config.toml
n_layer = 8
d_model = 256
n_experts = 256
experts_per_token = 6
d_expert = 64
d_shared_expert = 0
activation = "swiglu"
moe_layers = [2, 3, 4, 5, 6, 7]
router_score = "softmax"
normalize_top_k = true
routed_scale = 1.0
balance_loss = 0.00415
balance_bias = false
router_z_loss = 0.001
init_std_router = 0.0215
lr_router = 0.0017
vocab_size = 32000
norm = "rmsnorm"
norm_eps = 1e-06
tie_embeddings = "early"
optimizer = "soap_variant"
lr = 0.00414
beta1 = 0.95
beta2 = 0.95
batch_tokens = 262144
seq_len = 1024
train_tokens = 791300000
steps = 3019
dataset = "wikipedia_en"
Below are experts of layer 2 (counted from 0) of a mixture-of-experts language model. Rows are named router (the router's row for the expert), gate (a neuron's input weights, with its number), up (a neuron's input weights, with its number) and show model dimensions 64-95. Each number is 500 + 40 x the weight over its row's rms, rounded and kept within 0 to 999. Numbers have three digits each.
Before each expert's rows: "mostly gets" lists some tokens that are sent to it at least half of the time. This comes from a sample of Wikipedia text that the model never trained on.

# expert 138
mostly gets: " music", " album", " film", " song", " book", " published"
router:529464506446573483481527456442486609472500494494433493432523447569543541481486506494526438468468
gate0:537443519518554551583458542498491546488515554444496469533459512504500481576540507482520506434478
up0:491543480555467494484564511442487530487525448560551494446585525499447550440434538468459471570515
gate1:469530526438538485453529487427480530532479535487442465506549531505523500548488556518531488503487
up1:462511511433532475429518502536477547417537509459493539403460536459561465464521463554530487533458
gate2:504502514506497522442470430530431556476546532528482476459499486487481496440452482503551434447469
up2:485498520488446470543534546498457560487553501522489496495487463485461487475537536470503456479450
gate3:576438459438528501510466465497506503484556434510520531416471540518482494501492577492522519562502
up3:427592575543487447473477579488526542556487519509516506561454468512458530480519384535478505476482
gate4:508511390550469459508523513467553455478491464490467478589522541517439481499542466451514465469540
up4:456439564446522469504512522476453534489565487545481506438480486496503538493519495501523510548496
gate5:512437487445442511492437483435543464538404556554500547452437589535501515459503492515470491496495
up5:446474565508525518504470468481519515569447490540511494445509532528477547485471451473529447473531
gate6:489471501453507495475562549470473507477527504470533501487429523578539474489537503482473503503450
up6:553608517474465437512496461435462493427488509503483530511513570508531505532550521525500478533445
gate7:461492588563520488509504484494466502516525441468477516564497403516481519562496482450496466502519
up7:588504517435538511468521504549469619510484531425507409419469568560458442479497530558523449492427
gate8:489457569503466501518512467505487455534523501501557468456496469491514469441516443504523475457525
up8:480520594497477486539516484469433472502501540486572490448546483498499468456553513491524439518498
gate9:545498498539476409506534427515437516530523522442524505496509491568487548510539546557488526457497
up9:512472543542478471484474516522485476497478500478480483560510570466543500490509456459575479463537
gate10:529468491546436459516564490547479458491533537404498511514543445474432478501529547425468540496503
up10:493554517507516545484461526461530485456440453604526510583474559502500527441524446493419486567511
gate11:486515523500518516474498521537616538513496526448556449455501449509506507517545549456576403548476
up11:538523525451516520513452565550498438505516483513552511450496524542417456501514451471502512511492
gate12:479496517540530541530462464451531452448442529553540544541508545492547535482504454413495536412454
up12:530469464507514463470564492473485519498466409600482523507519558521441509463430583504517538527525
gate13:537466547433634453506506512487487541465380553458425488536540491479391496407533491476537556463525
up13:474573511486424546465500503511473491514558496553483482507466553477571522588501464487503475514481
gate14:495473456485518549461505493447481506451504485542414496540426511535502463488538559491551413479463
up14:487441471508531534549459463472474483468522442534442472468509499561510478482550549497472437547532
gate15:531495470536482405525529432489558437453530493496529490539444531472509539472488466462495470492479
up15:498476512485491538494500570580479548569459497484545424483557476498456476509498529515536532456491
gate16:431443463435486537534504480510525480488501564396512517531533449541521531508507445481434465486470
up16:496542498500526459524414469501462501533470478568470498513497559506539463406466557562532544488530
gate17:491507512501441530451458477463488480504540503482536484440500537497464591443490422491487453509497
up17:440501525547501481511508451511533526488483481487517491455586434508522486463468521410537465584479
gate18:462507507500493487445536457487498453574496480508516524529538478576503525480501478401544523459527
up18:502455516476565518507491541506499503480450494479511451529548471448468527504466497549422543530455
gate19:498419497469456528452518456518488463490467522544489480439475429507576492486541478488508519463532
up19:476497446459438515491527366445528438505502448551498496499485557557513494450492457453504485514536
gate20:582513533485456401487497545498449489437483542497415495522543542504464473572478474439438503482527
up20:387532525527548490505491522502531547591461474500550536550475442528565567481467579488525546502478
gate21:524513499452565429513441494496481531450457434496505503515503618516637553447472555548454525526585
up21:518532538506573467508517505531469595518503479483527509470529536485563498526474452465505456521513
gate22:545559477521435489430435477496443539549477484436454522459576486483476539610512555474512480481484
up22:449539555520499537515536510460541554494422488525555494499511457520490494482508457472497497471466
gate23:498598521525510556516495486486517509485488471517511585435487456474446482525431526550482514487505
up23:493516475472461556478497505461505497552438552532489490542501519522525503446521466488453485538462
gate24:496503463424550544450512537457476526477533518440452542478515540485505505481407513533467470501401
up24:514535439460522498403555502448521496468519526506518536567477548472516508472478500566479472479448
gate25:496505497505474528471463504489499486478552462623472567555517521552523480465451426540517513538573
up25:508515500477469495505491564476497509479505490580528493472506432507447477490490438433471385494524
gate26:525522513491492475496464567531492551509565566422486503490502522480503534459466387556567431516467
up26:513470523536498533511526606566456548470535561510485501517482487452509490470480396504562490520474
gate27:502491519499473512476516415500531537518492458470500482520510555488527538547514510565484510485473
up27:458527439484548505524512606473439404473501547538524525427477428518464465527451525463554491540464
gate28:512519511476553411527542523443470544523460461488510560472468539520526489522474480528518462468530
up28:504541512517445504503504565468503529506550536477530532486537481526451534583477549560491528521502

# expert 226
mostly gets: "\",", "\"", "\";", ")\"", "),", "”"
router:502493441435486444499560426554510543482486511545523495495489488535531560467457561491457472509529
gate0:569482542568457511467526460505553555489517521477530515475483522558451532458474504556572457531473
up0:447478466444478454519492509488495482492558563450471497452482496550515469561476452499442547452551
gate1:466539541489504543473498510546503503578471507500530515503464539547447382452498529544549495503535
up1:544502467531549479567570477454502431471513465516502482531522529481476550501584490456452461544469
gate2:455575476525486540463433518499483506467544497478507473450498575446544514497484477565521529562464
up2:466527475512484510444469511435469477513496598496567491463499505484520553486571565474468494503492
gate3:508484543466453437496491429488540519547465500563546487510483547443455523465560542435509470511567
up3:489459472502518488494511581543446527453542531482484520491462485490486512465469467552457557454433
gate4:488484495445492410563467390464481461507516523500540466482499480500451508473456519461453422477469
up4:512535470461503437521491540525423507524513501488508538490536560466526470548507456459568469484546
gate5:556517516488514549533511486529561480541479518489419530451525530409511557422522543475512579456479
up5:426452464505459487459470497474430469452450456479521452497487470580462451569453506535508425553523
gate6:479495572460493570539572481555503542536511600431541512532520469489490534482527567496451548463498
up6:544497522507446484526533516564564539537504575450586505508472527467533495501453578496532585511536
gate7:548498513456484563434466478516496471482595483540605512466442477515518462474487448584587484511535
up7:508486466478500502470441445456491421528436530532468476456454532455532499494504506470504420470448
gate8:445479420450514486521545427506520452519544530459505521446495539511532536482571491431518526467504
up8:445519496544500573453471437491507422521453466468512497459543495488482508466523518538479554551473
gate9:532528388438473528502560512529504501511539438470427528523537446500511518499496570495520606507461
up9:495468606521519502525490483472535513474534537557556508534465509535496508521482448517534363475517
gate10:462492385511441480502411436442477457508487497502480506516539524550456511534522514440479447443448
up10:524513539510517416500585559519504539511503517502509459493535430468550476485517505510521554531518
gate11:524503519380523464508440446522505482482414499416511486509472546514562490547499512528470484480497
up11:553592515505521481509413502538512508507511539507478507525459557559509562467414531578485502538491
gate12:476457494479451455506469571528447538502466463482488597492552488447539501535520487533585496498487
up12:557502457466564513474553501473520563500473583547488499579483489539489577514558487444458575537541
gate13:548485577467565508483483577504524490519587419442432547522428515464532465553439457534516491492498
up13:443495472564481538496464492490518536535493430484495511502443422438530536539488465472514406531512
gate14:528454555527466489517508532522432456457571519462507511525457477464444508507525462454502541504448
up14:476530515529446478530519484486529538541474476515443511547556478522537541549517533546534473535590
gate15:559513576487460528511510534562489459495523498455470544490511554593505477507529539553533450544509
up15:462466505477548502536515460462544557506500448543487467492492442404495516492476464449498561515456
gate16:492495472517559536443502530493523500539504488475498502527560495440482512536475538488486550495402
up16:426550466576505544518430493487537454531463457491452523508563488504475452457473526514426560505489
gate17:524471508492528511453466502550532516504524516531507454562517430507462476506486570493450520569497
up17:536547489491488469534518520504484481487495523505502593454453500520516491513492491544566487406529
gate18:448430592487512587517493503495524569479496439517498462490476566536511516533518470483511462569521
up18:486506482504539527516573533518559483411452436481526505523453521545522453542551479443541570557505
gate19:467460524488603444488490512433495521528495528491457477462545544551541457472477508470493463467527
up19:485526491548553478551442532452496515541431551497464466489559524492499489493483501479524514477458
gate20:488524543564526546559495496535536547481474499527440585522545507525479517431469456500503499514481
up20:503521494462535559508466457534463492514504470467460518512529517424498473538480447491467552483495
gate21:515466479515454484524487505531463498495506508501528486489522538593539550470553481542461471513497
up21:548469499558443485528556559557512496507517526534516509518510501494440509450521458537453510577517
gate22:492509540485527481464498429559450517416473568518449533474559458466483419468497411424490458509524
up22:504441448510520502554546540438463447568446387495500460493467512487518494530437565531522483508471
gate23:550456539601488513498534478428482466522489574556515495516497585521542543489487486474507542472524
up23:523511475520565483502531508372472486441460439474492503464469501517452513482494593436456496441451
gate24:508451526468498453506562467486497546425435459528489542468533506498459497443541469487501512502548
up24:451524616519430473558458470502521480552419493511487502503460505428560495494508524388496484507519
gate25:454494424544475543394514505543426481484535535472509478514433474513556507418516518528464452472452
up25:502423508490510451416468486513503437536399543499531486497533537482491472473526522455473519504539
gate26:440529466533556548476390436517508435530548499494517538540515522561529496553557547478533505536472
up26:524444450567521501468584498506473433458481518473475455493492490472546472464532478524447505500474
gate27:558437501499510550426513507438436440499499430508503461533505558499482517520498485483439484497483
up27:542460559557509537477496475448502442549481501508591505562517520518485496523508461486439496470534
gate28:509536459512490550524474432479531466513522513501499496467463466527517562466538479436515543509516
up28:501411534516543422442512488521506540516529494523528476461496423474509447460436501542490471499570

# expert 96
mostly gets: " key", " media", "ser", " pop", "cra", " sign"
router:515467433444455477470482475560517537513551524500527519454535521531533576469511536499513457497562
gate0:409550524456542482464441441493477530467453508482488477443538533514517476464503408578489414520460
up0:371503406473533465493460511436409507502555524445543457471522513490519467509511527541531491505530
gate1:462496515492527546431457485480505515465469476560477467397464554423500511539481557504529570517468
up1:512459496507580471496439469462456547487500497523464496425505573452483495513457536533570570495506
gate2:487542458493417500461482509519533516541520449488546448519531501516405478523451515436522524470448
up2:541538400473441544493462479489573505538533491463530489478549508524491467521547565520450507493489
gate3:523514481542526494496484467525423490437553531547481525522540592528540567424466463553484493540527
up3:518500539510445520498505440417497521563472620418509394515509520491526532511508489456521508555453
gate4:467432499443525594521475500437421505509508455438498465506625526487549541458559449443486468410424
up4:505529447486544425414503473484516476471505534573499511514488445521490522504489470516574477535554
gate5:507437473449487428554433468477555523473523458545512521491506498547497471545477503503532432538504
up5:476476461468425470464552600514505549460430590453529490539417480418524427567473504474500487473448
gate6:543573543507494498467484462466521478451557480518451507452479553489526505522548469493537523416457
up6:488520460518423492532506501501434531535533505553501454477506520553524482499456501488473540481467
gate7:508476563502473412463551488497565488477521540469513536506515415516482529391486423479466556541507
up7:528509477487485465495521437531439458477469551536535588517535464490570490412495489453480599483451
gate8:503495525441487528475448455564486410568534498452497489483556529511461492465592458536512454468502
up8:525544478502504492525540477504472509457500487524508564508471498454401513507524489555525463507473
gate9:504432398463523538540489429497507522527463478470533478515467463493479541411492487472579515593526
up9:496530530490481493596568516528481546526456515524537545584458531508505510486511517510426554515506
gate10:492524444491565519513529536511530494544500527535417488434503509521501451443442523460485491476536
up10:526562526457457431497516543456446508547506468400484551431566427564546484492529496436481529502611
gate11:573436519502530490547474481453534511514432537456491456467595538457485491478421544489483533466511
up11:497446514524600422497515462419635468554485513487510498493497579459512424459466488495490496457473
gate12:538520435530427448517507492449553475476474532547464559601483470601504525480518489504508444475490
up12:538483480469453513510464471456551466458506492563502552584430493533486525509467473478502479505424
gate13:486512459543486515529413542449604513535524509470467552475525519507444484471481502484454426574512
up13:584474522431485503504486498528476470458524525534499538450487484526512507485510491460552568434477
gate14:536444490480547515547502497502423456443505486533510585510421525523458516488507512461440465474525
up14:489514379496499484506601490431489478490476485453471457505525470488531468541542563411562570558498
gate15:436467475454598515470539524556460464515530507488504479542540550555477449445497499537446526465514
up15:449537508503526510544547479518508429519480451482468514544484565430498472519550480492467519488491
gate16:504524433463577469580496507460503513474533568492556466514583504530475462495463516477515527476572
up16:450548484484507493634551495457503465563497485452513539536450481508510476543473415486532470470505
gate17:466559469529505513472534463494476503502521600482515419525492539557615449556529508501543523573455
up17:437479403507458579568504527528501438547434579515589530502531517456528534479450460471501519536435
gate18:617540558506473440490610456453602477544539480508495483492555583494509493454489423436493517479547
up18:560518570553487506507477524449557427478499545492505470492514534515497513504533458540523513482512
gate19:536513478449502477548467551563471584550651451525496512545464503539513546442541440523511434463480
up19:529563483502525486436475520487463474507488477510514508546550463503475548531473500500436453475515
gate20:537453402476474461437483491510506477574534574429519478496499473489494514404497441433550560430509
up20:444518581547503528514527540449537473442494446528462501521540469510492507555488549562464444534452
gate21:468497529503447519552479447451515494416545519518484499567492501466448462509519486444494460525585
up21:521467437492562409397476523547483489515488488469526506446534515497498540443456478528492496475428
gate22:497484482486508542564456427526525451514518444461459541464496488432494504542481493508524455493498
up22:492469503499495520567474435521498517506472494476451478544477480501506559519516552523483467481458
gate23:598499542543500518464486484489455470446546495476574440456566496491527470418481508515533447398440
up23:441494496431481508540470493487503534544464477513472558489445485416504505525531501494503565583540
gate24:493543452484520539556453396432451501506544548559452530509540505576472450536500472475539484490491
up24:538558577524537488495486496414538553436440433506503469461483517514545445509444550454508527494513
gate25:637578442457478449526479533507523543540525443506554501449490535518594440506528558529462497458483
up25:458446558495495520466463471513529464438459505582437515502488492486450558500469478483475492531494
gate26:451497476564518429525489427480488520495471475489459510546514496507496504440498471471478501520486
up26:571535458416474535491487479529488465556547587514526496466523501562503511510502521487528507493471
gate27:516532490427448471488529534419502572520449444440502538475459581460472441584432460466508505491483
up27:518520509547512523466553450415470557522499497484516500517433441516457453496410403489432512488453
gate28:511498482460542414463464518552532563478536570507477564523444503532600462453534532497528600506495
up28:515456449489529450506520470586510482467529583431446534461497503476555485467522537477448570547510

# expert 95
mostly gets: "),", "\",", ",", " 6–4,"
router:487484489458472475441596531507476510462518483544513510373513453536523537483440519550484362591547
gate0:560533556446505544440523538512475529426508434468484555509517452447475467536521477503524517457442
up0:493489467537476552517512477487498508487425525484479499530579491524485441535499547495575538486475
gate1:511554451461498541496506512465549506538396576466486502509532519523442476467517559510502503517490
up1:542522465484446483561508418493464483429476492461514496532468542482461539483567598496447461529593
gate2:534564512511440468541493571521513491468453471519472554475559353514504489497452538472513478536534
up2:525521457419544508538548452497488447467545542507515499479541624504487526516519420493526522466504
gate3:475503493453516617527520503494508531489526469498427503523442570509438498454539492482465496552497
up3:458523427481517551501513582469552459489465474534497535532469529472509526463539504523480448458436
gate4:553537495552489525497531479489456490483544492485504494494499471463459555437440474556476455530484
up4:531501499578471486484518419510453503517532503478529484540532492501500521457450445534491476516498
gate5:442465528473515440453493463520442516493432513546460513472479486509500516464445492465464514499543
up5:457536569514537575512518479519513469440511528474533468604547493490491546536534524458511532517501
gate6:562507470484518550503462459509533488521520559521516548458487501550511474468474547493561494575535
up6:532510471450575526437510558512570510413442532501485466548444503547449446500422614519545474555541
gate7:518503490496482487499517537566528465455531448498526486534454493454453498485545532491545459455477
up7:523508523455493521536482466517471484481518439516474525446521516504459412474535515520446464469462
gate8:509459594505552454495467491534496540491548471539450499431494536531497543513405492538500478447496
up8:477518447556503519508494501491520528527500579473571470477541527520483535417535504488451540550523
gate9:552504465537501519468496507508567562409463475495571504426461522532511513536502499483500433505407
up9:456480555502528511528525555450527468496511532508472502558487444475436483479509544510455515546499
gate10:488470534521539449454497490512541565468567476453471527461498488607484517462482518488458459459496
up10:475493489498499511413481479523504515451437518432534490466477526601517581511516498502461435498460
gate11:530473579431553459541491520500484576504491466518496607507570521478445495472512564466540419480465
up11:534485536407499529500446481498499530506536506528590556513555444501474522402504526482525498473501
gate12:489526508450549449439472502503531519493548455487479502513506455535475502482544518485495481504544
up12:502525485507482489517464471479504493445516489587469543469520506561540515477541559443509470506434
gate13:444485485442472473472443533599428508567527508560479497566489399562541537456526451558484465547596
up13:495494472559487483549485467576496513576490497546424507649401434481463460453463585545511524520599
gate14:456508466546545503453533556447499428468503416531548515507428532471436550523523555475505501453493
up14:527490516392497492514488449528549594499500572454404467470564502488562445485484487536531498478486
gate15:523500496483442442532576516552490491499481484496556524612457532425497459532484545448422454526513
up15:503505463465428485533506529562476471516435492476541492625468512479546470539485540464418480552498
gate16:512495494598497531527480456479523505529523544414481536585480543503490476468523566439515448511507
up16:502490527511489468455451517516491479557537556526522506576529486520489469542507545403434429508499
gate17:566412580486460485502578499432537522479492480507485469497407475567432451561508508452502424525515
up17:513453512528498443486560554499539526490481499492455482479401434544486450530491496443557441505480
gate18:542470520525489397496458429468480458433508470512485513526510604506551530458488521579439536431490
up18:526488523543506444491463429476479441436527460521475548534504590506560539480506511583402532426461
gate19:454514538556406578521533517577559478579501494480507568528528501470549464463451487453517485507474
up19:487525561500439500542467524529477495546418501492500446532528489488541501524535487439507489550502
gate20:480479484453493510404596497446570513549552478540489480505481460578466488458468532493469543449514
up20:472487471490521487443563536459562495547532503560463522500520459546470523428518508547462467475483
gate21:496519465499462512484510512507523467457557481490534497507511524466468565467454487522468503536506
up21:472536440526503456443518527576533506478497505552492481510547545519478519459431510542460571512529
gate22:506448445514577511441563472508425452464482484483545503573442478502466572511501518510449459523406
up22:571549497479465411519442434493539564513554529532472526518502488481458404472508512457555518500532
gate23:481460481512454543471509528523461539556501534474443453489477557526499561443457531464462412483527
up23:491513504538442564472489553500490543518492549469474435481493532501529523415439524427488460480532
gate24:453536505517486598425518497492504469510527513471501530559485490530469576463501527527459484480469
up24:465522469529483589427518492506505477505583499501531529618439460498488557503498520533500493422469
gate25:456593437595521534473568459533480488527465482509504491556480541483526500546513474465521483493528
up25:498442548460479465581454493473543478471475504451476476472558412503463494459480493621507530545503
gate26:482461462480519565527600495498500555485471549434499496533516506515540471548464517479471468495502
up26:491519553504519486474444455463512476535493414541519485497491469529482545453529517485533565486416
gate27:497543519471507511501478503453476538540457483513552496466483524523486549506509436434510537548525
up27:488457537500479498441470499440470500554493484511447416484484499498524607480525470522464482524518
gate28:473521497483479526450497501466595511424448482489515472529605463560531547481534496510526540521456
up28:555430502423501550471499552511576551478459520467553493529551470578494515488497481482506530506493

# expert 178
mostly gets: " 6,", " 8,", ",", " 9,", " 13,"
router:483446491453493486481571538516485543446475473515542504540452492509486547464495477509497386557518
gate0:531429534474454466529497524549410454446491425492498493487487456444427532494566489527516493479495
up0:481548511487550568468503565491507496545503528548458455460539490547506416484493472507457447490499
gate1:485533493482510492536529533505383582462488517504545502501484473477484506496525476501572478522544
up1:483480522508509480504477495473587499521517531463393507523478518465542494484490527517444557504530
gate2:561564537550412552516457476517437509484490546521544439531457535580530554492552473486475526485474
up2:510425503449493469515531511485513523539524493492507480474487480570469452513447454553473461581471
gate3:444499416530441474509527458472469436493495461464475513508583516495585520594530542481505505458497
up3:390500477511420453495528489464491463457531502458494517517562523433566475557482505496516496399516
gate4:538498456496477520483478525599402556537454549505555465532484479538491532471496494498461438513511
up4:536475436533486528419494534608454541532506546510588481514474494495485558467464496529471426443504
gate5:465466581486503472500502486522447477517485443489644515529499490509492541511470464472497478521424
up5:520525473527453463525529469487523465484510472481573463543529530505494496532460467440454525470502
gate6:526504508554537482478528509393471498537520424533507505572491510580463483503554501529453472493499
up6:461501556511467500507510529409530544514553454468551529559519511530468519482517472500459492482520
gate7:475556481473448494493617491486530515478506416476463435575534461518493441516455533400420496435561
up7:514494518453413530516550505492480542515583438517470409504476535470516511463484610435490480486454
gate8:470445531516460519605512509459466540473495467592475500473532485540524415459502545591544527506487
up8:537511468486560459402451525544544446481537550516492561479494508481453515503559444471449511535524
gate9:459481548441490492504450446507523530498486449492546481520462488463549473473444547498513497513534
up9:511524493508602523526568577458474486518483545512450488465539517597367592514585495518437462483471
gate10:485480479485557534447517547512546494529552463451539497618467511514544468478555531540453527508463
up10:518533500510454468524485486525476519500433512559468501426489536493434564545458491463547510524525
gate11:515503504503499537416528547426546535550499527555469476502539571489460507472510479521464558514551
up11:483482497476500494525508465533468501528523481431487483506465465510558503505418543488507467522466
gate12:425497555409466508459515457564522562535549477497487506535425512538473475477564439471488514429473
up12:470478541494527509558523491453496524561448404533430423472549533574432471474519489492489503442509
gate13:513501488563485487515549519482524469502551409473512569485464513500522501525539466496512481526471
up13:542493508538504516498556506434495490481540403490571553492449535507516498511538473518481506495453
gate14:403502534500504531506516486440524482488422510485462504507425519447416419471541492471443434469475
up14:501512446533461479471547480519432507526500484498529502462550493563605548483484504455490567465529
gate15:505529554450487484498494508490538522547409471473510441490513470497468516487538479469574490467491
up15:498483420467501553493478433502523506463516557549507507488487554520552475478497578540479528525537
gate16:552414518472417429468570486488517465504494521453487411556459464456509453454516533487466518421513
up16:508524478521434516470495449552489534529555429455489494510484506497570479516486504501479503503505
gate17:514430555486477489508571533505457492497576453445474521506470578495507493535481541407498463473564
up17:492523504535483439482571531491469495517534441471511513479443570500496505561468533468523473512549
gate18:544512493433510481571489499537484482486528500567529458524527531476481472463493506464516462467518
up18:470456507500449537470532485463500506466508573524513505469517505493518485530565488515490571493484
gate19:483528494563502542505470499533472518454478522514494589482564465464447449514453466572494546520446
up19:495536524554484584499468479546523533481509538538519565538550438456458477497432457530504518519477
gate20:496512541528499575490514462465479455471458516497541518541472534434506572561521484522489460465491
up20:435492518551461551481489470477472488508500500542529539468455558519526530564563431514475501437461
gate21:463503506522458435466535580550562488455483483469561435468464615580569505438499493537510483504469
up21:447495572496419412529497531509546445495511459497525474473440586552549478523536482483569451489504
gate22:472558509425490464528492525518563533479518555521525523500520461464491503506485506512548514481559
up22:502535465440528460482540558531553557495532560574537529469533470439504486490515491542531502490517
gate23:469477480540476506497461555485534494434517481510537551504555603560457438497483498514475472532537
up23:530519478526561436484504507455545502524482467508498464529478471499477428488484505527469429494533
gate24:544493547573455487533510554509437542495531467500500521436548507370413526519473486507482513546511
up24:519485577529470445448457424530490541501497509493552520484501515488484488492465524520491509513492
gate25:487428479504421443478499502435485516468462563492514520545533462473497486492443546501485520471577
up25:513527520508577509466424467574517570544550518505545473489453509543526543480458468481446561435487
gate26:490361539459554491457439409489541490579515552495498481504496529506569540465484537488373476476470
up26:519498526510482506592526521456483546535471557467534543500512511506517487528480499552537559513540
gate27:444499524444505496492553500473506466536462516552523470546492458429525465421525509550515539490477
up27:440545434455453478538517463527553506552461499538493491525475458456499456494522535502522564524474
gate28:576527481520439516588527521525429445475497475481480471514547473479529462550531496521518526531486
up28:473560547536570488501527491387518483517508587476510502504481478501427529492499511523480521451470

# expert 18
mostly gets: " 46", " 50", " 45", " 37", " 25", " 55"
router:465469490480549477471555544530439499517538508529490484508477478515531532454480490512498383540477
gate0:492467498510518505524546432554485499545559501508517498528444504522537544514484553508467504487478
up0:493493451437496482530523518489527463507448543480435498409492551449456447438512493496556446527516
gate1:534503463483504470509552523476444509450466538428499494479438489522536481442445478494406475503487
up1:483490465479523502563458497541608407544476448531506474486564520457444486478462482499496552472563
gate2:497536527462503510467557584469546479510517467488457490538425574540468531480555542444486518551511
up2:454480513542479514450554511462493473500498428442482537527461540512453527487515485504489428545536
gate3:444483453525525511525556536512541524500521495424487522529498495503443520375587479480560495580522
up3:452550497583474516539564529458505534529497452408505495503559507475466514407511462500583469514512
gate4:470492510548454390431437563509493489348525473464476521447513481515484511531516456418585482505437
up4:427485484449572560519535442451545486518497519533498445520540509505543507534583457529549647465556
gate5:552538460491464441505488503573500503493516507448461453566478489491545540531524553528484497506526
up5:509502549515448503524457533506457484481442500451554475581483511516467472467474427507546572517559
gate6:478503516459434475492525472491502468493508486522528502391523540484521432473534473452517492410457
up6:532600548500526581551482507457490461436473452456494490435464465496468522498475467522578474441494
gate7:545454547481544546553560529494468478454467446525465502412491459594444445524526497510459538507466
up7:594494601479470477492493526533456440530521528520509536479452440555515508448465537523464479527493
gate8:445569482470502518475550525482415541479498518516537402508532398417489483544504526451516485480513
up8:430542524491482528494537475522445445563538488577522417413559450528430471520545480522464466528523
gate9:415541539509459541486556527516559567544439497504546438494466443503447461541529473536512525536540
up9:431513506505498527500543518528515556544456486490496496515451458525411507519477539489540555495559
gate10:544454522502539470495558532515454488478526457471451439449488607543518555494537534518453501474526
up10:495502529558617520494541487479491540505536477438443521433482556582531489531530518506497560524493
gate11:559499524501506515501523502467479537457437503512521493513497474487599490569468500519502544515486
up11:469556405524476521588508522530554490543509474542552497485503542531459507401470507538482532548504
gate12:492427505448450513507490479415472485547487554481507472463487428539497471521442522476538543497577
up12:505490530499548431502477512586427475508430441467536504529578494510457501497489507553500524508507
gate13:460450523494504450452542540573466522497514538535570471487464490564428512471468452418480507549515
up13:466555472508463468510456541487467515546516508460465469478504494436559528550488500506458463471483
gate14:498530520462457503471504483570558505492491584511564502487560488528390516503433479511517435485530
up14:478453469521599555486482511484555509460474528503405502536527530528483442542528501498520555410459
gate15:529431435463427457485579506407479540471510446570494567476492470463422597475411507504524497465507
up15:505426488399440460402487596456453505498460469563532522543512491413444500478498492483517474492454
gate16:482521473523512474508527511555474458515544486544536551510445595517520505543500488614540537519530
up16:509512533525527544522520514446522503444486532505473512471529471538442542434505548436512519554460
gate17:505473438497565465497468415483443461451524530517485515465513505493436475510507528423585467517483
up17:564565477460500558478540510535592487565486496502520453506432499552523509479509501455453549572458
gate18:542479537490479459555502430503431473442374461522496557498507476546497532427463435499467472567460
up18:482560514515505515460506463492552508540441514439525552514555478583485500526434449514415472516475
gate19:507525459455503537535514525508433478523485493488528511532433574510519536502507464501484499477555
up19:479445471409534462538485416507483452499487398562428489480552467402502538570537511457503478501556
gate20:551509486516550458520556493369437484535515496541449528513453477466469476519511516484578494485488
up20:572480495492468496504422479506525521518527541426547571513473529473457501498480597469538450493459
gate21:520560527513440474437516533573500542544559525583433571528573410576508473513529533540428507535498
up21:580531503456502577450503498457501465452538492515480458512518515525484488459503450529446551520525
gate22:519478495461543602445478513539485508515500550559475447449561457519531481464545543416535437460468
up22:573512543564497513429454534519510541510473529458522525516503491496476497509440482547525432510499
gate23:521512472492571513406542534486547569512580570514569579472482483502552503455493553520531539562501
up23:528474434553509582480540489542548563492556573450397505464501527515469557497528533572450486518440
gate24:510426428513443439489458485475500521526480471474558456499507535537495504522480506525513478490479
up24:520412582486454491510467456516536471467490474469513533438503483471523544554453464497489460463525
gate25:495438482460455510527601520526570434494537563555454497477425525472515422491499491530445433493519
up25:492485500518514515496451547501495489486420503476446541516494439522547500507480533398524501510509
gate26:533531529475512506461494533420427463505537473482447447541498498533456500445511540467453409528542
up26:531568514417519497505481540529503470515465508477485486550423552518551514513558523505546520504495
gate27:519495492527493510534579535553481479505447446476510533555474494477480451514544532522515478446453
up27:496503547590527592522532469527391472493567488480404494467518502551482413457527460531430452484541
gate28:409515498469480475508479545502558562491535561521462442440538466597502524506473525542545539443464
up28:482417495550478528422574527476588398479535548521471499543546497490482466442494533566541542474422